Weights of a small mixture-of-experts language model, trained from scratch on English Wikipedia.
Size: 20 layers, width 192, vocabulary 16384, 24.7M parameters.
Experts: 48 experts in each of 20 layers, 32 GeGLU neurons an expert, 4 picks a token, a sigmoid router.
Below are experts of layer 3 (counted from 0) of a mixture-of-experts language model. Rows are named router (the router's row for the expert), gate (a neuron's input weights, with its number), up (a neuron's input weights, with its number), down (a neuron's output weights, with its number) and show model dimensions 144-191. Each number is 500 + 40 x the weight over its row's rms, rounded and kept within 0 to 999. Numbers have three digits each.
Before each expert's rows: "comes after" lists some tokens at least twice as common just before its tokens as in all text. This comes from a sample of Wikipedia text that the model never trained on. Tokens count by the router's weight.

# expert 2
comes after: " |\n", "\n", ")\n", ")", ".\n", "%"
router:555479490541491593458553544535504447469446498513487551513490504538549453488557495500436549433530429474488519460461509544553565479471433459542518
gate0:420421558498485572447486510537519498468529421567530484444449505476509550498463475515578505570564506471472530540518534540523543503529608401536487
up0:491466479554473609472527527486455499441508500509472487495488461566550520548482475513554499595499422513468528475495483482473516538510563517472527
down0:349449574445523534445425450496502532529465451546498545538510484449521466480529521390485490501510514507550478540499459500532554540544522512478412
gate1:539574536475445537556476504453593435499418540503464479466436491515434542399514450496548510502539500499502470527416570496508525478535511512435440
up1:494472487498548497518539487532431498509545517475503516538557523527567472602513521500463511494471495541465507455567521503526487569519484499567526
down1:400490473449459495532529437522487511463538539529530521543583502500536512457495473511511522539515435468506488519438539582519538545498497551435457

# expert 9
comes after: "9", "8", "1", "7", "6", "4"
router:502463512487532533472536578542560519452530527540477538460506498563542484452511501451476531483532487494504410490480509572528577460541442542573479
gate0:468472517420498445462505548482516474544484428533496520465450495482483529481475564487502546506505532457463528480549421478482557504513529473587456
up0:486544503516456508531527457544482553470590548441489480450513487587549491521535404502537442468508470520473441481477592511494442546561450499442558
down0:470479550484550513492492504488464547489496477497478580505508470538471494544543457473455495522468499502518476626421539513498505482592458550537518
gate1:541521572477486499567550530555498510519455470510545542475480429527570416510450519483501551479508482468526575554485489517500529464507434473478477
up1:503486453534496478447464434484481467538556556474433459548529437486478597426484488460481530456508452543476528446505442450466431491446525591508520
down1:469530558580464525518548517578473510453505556471562475505495420515461501477505506532466483564487521498443499499484472489487512480515488454556489

# expert 40
comes after: " ", "–", " (", ")", " —", "%"
router:525481524516492481459548499496476528427534548495480601525543509582517476563538538504463575501568492540473490504505471533497505443466507509558576
gate0:413435512493535502548564595529538503534496481551475505554386492484456500506552434498480444537577506439501465500484459478513505536518480400548443
up0:509578513497495523508455460487465506472474476445563556484557549477551464481430527469491544481414455544451457460495513468559520432536466522422522
down0:540515491528514466476395532535454494553489522435564481473501461576517468475487516498577493501433470452532488512511462440591489382476387547519525
gate1:486492471424542442513454461480539484547484476520506515515436494479485476555536471496479500478583462467491477457597523575554531494501459530517439
up1:557511505508420554418501476493486431532524485543487500492527500517532524502554418535405574494552409509458527522484545505542529546463550489561527
down1:400584511466469530514532479480490498536530476521430496469521541494429483440509473497459568546572485500490484517557558547537529595527549496507448

# expert 28
comes after: " |", "|", ";", ":", " in", " January"
router:476446484527449586478572534534525443521547577454513562445493539553468457525448508522481501570530464454562461505479463503540549516460499476502474
gate0:540486481502530463555586461534487521518532431571486583496506421481433437454502486505583527472463524500521501499537519447465493534480401464496544
up0:482514484515425506502415453532511514582549528556514500478545466549487534506494572475435556542507448483486556432480465550476534440545529505460485
down0:438477491449532511482513559529492534511456466525547559495515496507539447527529493508604508536566506506517482482551494544538520447493451558550522
gate1:422537474458496490529512568485529528437480513571458532514513496537468479495545536499508472496499446457538489536464492568583543447513436558513522
up1:505562496514471505486513478540485497538488473444512465518544470528560462481445507487471585504499472492576537482460505510524489416473520469501471
down1:443485451506468510521451491475502504529432495523465477562556434451548541511507520544454463445501477489435444483556476476506549502457462549472448

# expert 47
comes after: " ", "0", "2", "–", "5", " ("
router:478444567507508455441515559437464518480501505444523593502532561565488508550489474489420541533580492519525449490478554479540553505542482431521495
gate0:533456584435474516540574410492516505560500538538501538442555469481500526551450548511499517440539458434476516538587483488547533538532469505455511
up0:466501525484543423482532410480570404555516489485469498514476475489455540512525527475514476490513543472495407451502480596537568538479562510553393
down0:451485522578479491481468557475562473579545537467401572391552524533532553487528495472380446540521485511558517450495450536487479518549552535505523
gate1:573493497508492536492500424491477510573509534541527531449491473447481465514445499508496578471537458488491484553516517458563470512503489516577539
up1:501419560485465496464532521398492486532425505530434459558496405438462458528483525563537535473515462512431477522541514481456548471534454513455496
down1:509536550493478520483455534463515488445571510465522504559501568553476483535513552574505482556530502491507504483563541510530462484452503554445444

# expert 5
comes after: " ", "–", " (", "^{", "_{", " $"
router:498455526523491492528561528492469535475537511521472552492536497537521570479460491532534519497542488451501411482437538542529540504428487446541481
gate0:447533531531551558560481417545474585500451453517446461489472422490540479487570557587525576518497519473501471526471434446531532564481507479564427
up0:505449519525515474558521455476541524458429575416477551467517504505498518518520489561506533549500548500462532506531468507567501537587509496532426
down0:478492473524459533537472539505512473452544488502415524455479462463544568511428532452506387425534484547495471449571553533427486453484576514524492
gate1:490496518511535567467461500488479538445462480528466526477502442497490496446458472529544542460486535513520594534501504568476467486487488436512503
up1:483480519543526568450424449446466528423485446557414505498501499481492550503463470516523513456533558529585510533524463525488452467509538423469448
down1:507517572508475531498444493481559483527518491431512457462478499512495454509563471508464471521427413530470528498513442467534551492509433517433528

# expert 27
comes after: " |", " in", ":", " January", ";", " March"
router:487547547502483458494537465474503537492483541533486557489568549540561516513425541501481560564610514523444447473462540528578461453494544523492545
gate0:449405450537477476513441502496557521515445456576452478484543519460462528478522436526389505540518515471473484431511528534520456499490501510584487
up0:485471540483485515454490614454466517492456487507504483448505543529476425526448520502546454479554468526525386515478515471514509441513425432472471
down0:535520495486514490489602457515474433498586444577478486524389436536515559499513472469401518504462528483510555422606421530537566541504563533473478
gate1:450487491494484491546529494525525463495467510488376493428539525501455568454549485472613520550527429532443549462432534527437534459404542567489481
up1:491462485495507510553534511523485486479501506495439466520514555511456564473540480475580506585567462499440621470478530516448560449422511498493487
down1:578561489456540459429478499547508537497512507443525437518551553451451510518432492511476541505461500473497441516487544484457486496555510463480472

# expert 38
comes after: "2", "0", " ", "9", "1", "3"
router:504482478458538461515558571566465497453557517469504543496495566524527495527493464439416541503523507480523463517445538527576545487508466582549503
gate0:501506535326531500590489521546561499482526591509541451568464502465514489525492477525461495436604494539502525560497530437534507445523500534524424
up0:434466502571423523459512519478449503529477477544452546435518499548562468546537502493495489527521471460465495466466491530463529533465429453504591
down0:505470534487545475556471510492558558431441503541534527538513471435461445523568548470465498477556521442511515572513487418585521507485475469521486
gate1:514513498493517459570521524600545459512535466508534480500463470496486512538526539470459520397476551475503530540515486429533521531531516414562466
up1:442453464454478413495562489515517501520484580495443536491509481542531444458498542543470517552565504475505492498472503520499506490551512490514531
down1:546502486410510529520477480442507469450563491521584521517497483490491493495500525493531519463469495490507483535544576424519494477522508445495487

# expert 22
comes after: " |", "|", ";", ":", " January", " November"
router:474460507522464531528502471489449487556465559588500593483544505566527539486499445472498543549512455493432541560546525528522487491498513490462486
gate0:467537536447477498500557500534452547515491539566516548545482469569492411489491485491468502461575457458576457468547509546573525458487473517521542
up0:516542554455447474515554509499412478534463491529580497526511467559508520517522472481417480529482500509488460471544493508547555443423543549493535
down0:495508495430527460542576443504506543453381469574552512508523477511475523519505528447480471472469430509592462466482497442522519521502520505477515
gate1:495475560563505485463469462505500439476519521541467462478534425430451524517553580499486475492538518488456545522550549554532579517565510483493467
up1:507474535508541543479506489458435455491491548587432457506508481524479483496554603480486499499483540506501557519490505518426533522542538539546479
down1:538506526525488489505500469443536489545523429510462404479497474407527528531513502490485478560514536478551530518449489490553554489579537554497459

# expert 26
comes after: " of", " in", " for", ".\n\n", " to", "."
router:432503546507510546564548545445523505505526553495478564523505451478496521539488491557491554475493441468515519504497547481553526503465503490551564
gate0:487524565574544533525485497444524470508502508441486481548474474551484551513560530534494487437465451556474530482535524503513465517459524480520497
up0:504533430487499439445449493501534537523557451542493477455528481479440477519442494444469451483501604429480518529474477448517524524569472452449498
down0:442467501507452524597543554440469458435559552507463561507543473491480490497528533478543501603588535528498559468527506585465476534510423545504496
gate1:509456518512525490474379538522524495501529496467456513531464483465418520570492505481499515495474462522601475457473595537476526554490484539440471
up1:503453521402522513577571584500450524453473501504526477514542513538548492487535501527476542463519487519458480523503453524482512513556482496474559
down1:469485480565549516542532463480501533456432565509541448438527512465471538522472462539520468454569511470497530497456402438496464518456556513485480

# expert 6
comes after: "1", "9", "8", "6", "7", " \""
router:461426551565499533463466544567442495459436516486548510447495512516477505577446442509477556516564434482474469552497533519582494527481460494539453
gate0:451531436501499525589439509505514481556537504476490553473521533450541517486496500500537462452422582481475516517574501530536469590523549435524448
up0:488489537504479430465543460429433540456485411530514426563500441515464512477496528519455522513492439504478580503525509465515564443499484573444535
down0:472466500542460462506467587502477470538598468555517470447508502491533540574477459449474533470476511495501465495472570498506464479488506498551460
gate1:444521516474453541512513596481519484554458467543410511466433490519501522479485514542505499544542458475445585475492535521532526512520515501506484
up1:508511421535428591482445481471508449443511444541529529524535499491476514541452485506489461516528544486484538539385472404475464516487465423503512
down1:511527493459487570452570541535512498511496537550448350474467441492500521450485461474512549510495494529517478539471503538533455504556466563493484

# expert 25
comes after: " of", " to", " was", " in", " and", " by"
router:518477542480474506518557482490507475492435443512494508447561548563547488517505475473467549488517431452480467543444544524507531512493433498562531
gate0:472515583473509431457511500544514535520547454493484455539527454457464476453525471508531443503503489451512474580574565490505482585532522545495474
up0:573491479480495466556471446468493480510527518462598516458464462504513500527426496544501456506491515524507554516520460549516492512482506470495492
down0:463533527502485545456454512568460460441483505496491527428521402441527493485522487481546479538567504540442486462462442504513459588503481520580540
gate1:473500503489466545446523513532484500415550484495505601517484481516528499486600496498563592490521491546579545479533508532523455450492484576437495
up1:467503508568548494517522528542489479504552525534484504533434410411500488481507537480478538479506454522492496558476492434469513507487547448502492
down1:562452499468500506477563475491459590527491516398456507393495479504451528420437492437504490499525493541483479558462451530536559475464507455482454

# expert 23
comes after: ".", ".\n\n", " the", "-", " a", "\n\n"
router:491386506502424578500499523457509457489489557433520610458521459595503529509447480535471503475500511540471451529478484549527553500478416495577506
gate0:520495445437411502496469490479574573443555522481516551537483436469499553458514488569479507516478521526470549510512473523479511544567457512460525
up0:540486489501459491435410473506493529455542519538469459537455405501497513493496554537412508523542481528522559445507430463495507499542540475459506
down0:497536472478494478493516484424506479500556463496540476467477518505461456526479476517528503441517482517406516543474524536503517553445442485428583
gate1:425529505583514473534533442535478506502467557460556549431515496493533555472567566534450473532496472512448468493524490486487536556587570505475465
up1:471441459437572456498546481482550447478536492523492450533470513410458488488583530502537491437485492509506534551490429509482487484550495461364460
down1:524471532517568480482487642524461504461503437519473515449486505510490551477568495483507566471610449475507495520473510554553434471507419499419500

# expert 32
comes after: " |", "|", ";", ":", " in", " New"
router:527455499506505467540527506490582497485535543535537514502561491519470545495516480570538540488553430465502427418500439537571559460447463564438500
gate0:501523512438557530523584560495483522497470487499536481457505509491477472462468505497521524565484513493503544542470490482517434557551527472457499
up0:525479508491567523474468538470502507518490503546561515458448441469471443466449494542495512559506466504468520477478514464532470557512469505472432
down0:573477461498508425483466491537424469472469439504522461492525547492516454530448531418516466537470548397468511522544510486518577482496519461513538
gate1:479488540461492529481512546501504508392409536547510503510545516485478468509505498484455451497566495440503584541489552522505509483445477455494507
up1:487532484459415534543603487505512541514436502542482467487457472563501502469513463537548554537540557510510542532563488620553543509545478488492467
down1:452572514477535484496523489514440555581480498448499530515480499503522498506433553535477456502521469500514503519487506536508476486532472496498577

# expert 8
comes after: "2", "\n", ")\n", "3", ".\n", "\n\n"
router:492514486473431530537567536473451516425510554533448578549486497548545545560526489561475498520590484444523456490518500557589482486494406540487453
gate0:459479471484521485572523433544565468550482573459564549479477481458434439508460508483478463539547493500503532495539537506470528483560501468537495
up0:472535469485513481496508499506525472539534499407448472558526497468506569554574546461472528508463481517493538412547556424453483464567465509505471
down0:388478517476545519504397486506521567471465518570478570492471454497463512464514474454470515534484537437479557509521483531446501512479553471529488
gate1:422411574524412512499472503530490477472508472514474498501475479467430570504515523475445494489491506552469451494468519493504554549469474410456561
up1:500464552536374500566537508521496459468504448539459492474487436482422583457506518497490493530525481505484483451446526493516513515546501458470503
down1:518460521452464490524470505522465450492527494484492441513515463509524471453596522516481595487501498452521564484445494481558558496401478545444583

# expert 37
comes after: "1", "2", "9", "8", " United", "th"
router:533541531489432478533568503570548500547490558515481510513498498547527503536555496495553566493555478525478527476454486509573535461516471520483468
gate0:432551508465438540444556429461470488511423597461442501452458545487474552543492459534471459472617486443467518530432499479497489517483440503480493
up0:539431451532568509500507594534497493478523433514549493490513454526558477489473558475591525543438494517544482484599537529513531474507574487456552
down0:448517485453464485465510469513504469538469511540497429443544493526498576486514484465519548528478458475478475494457497522520499505546451471532473
gate1:496487437432533524477558512466504516525482490516459602525485464537496447460497569559508485550552501489434446493517499581493509514481494436513521
up1:468545465439510486554525489554540510528518507481451468500456520437528488552519549553479504571538516468459561446541492456476489507505506487543487
down1:455531457478491511490555519580557491489496511480535439548439464495578486580482481469481524526500502553505497467436451468502489481440522475490431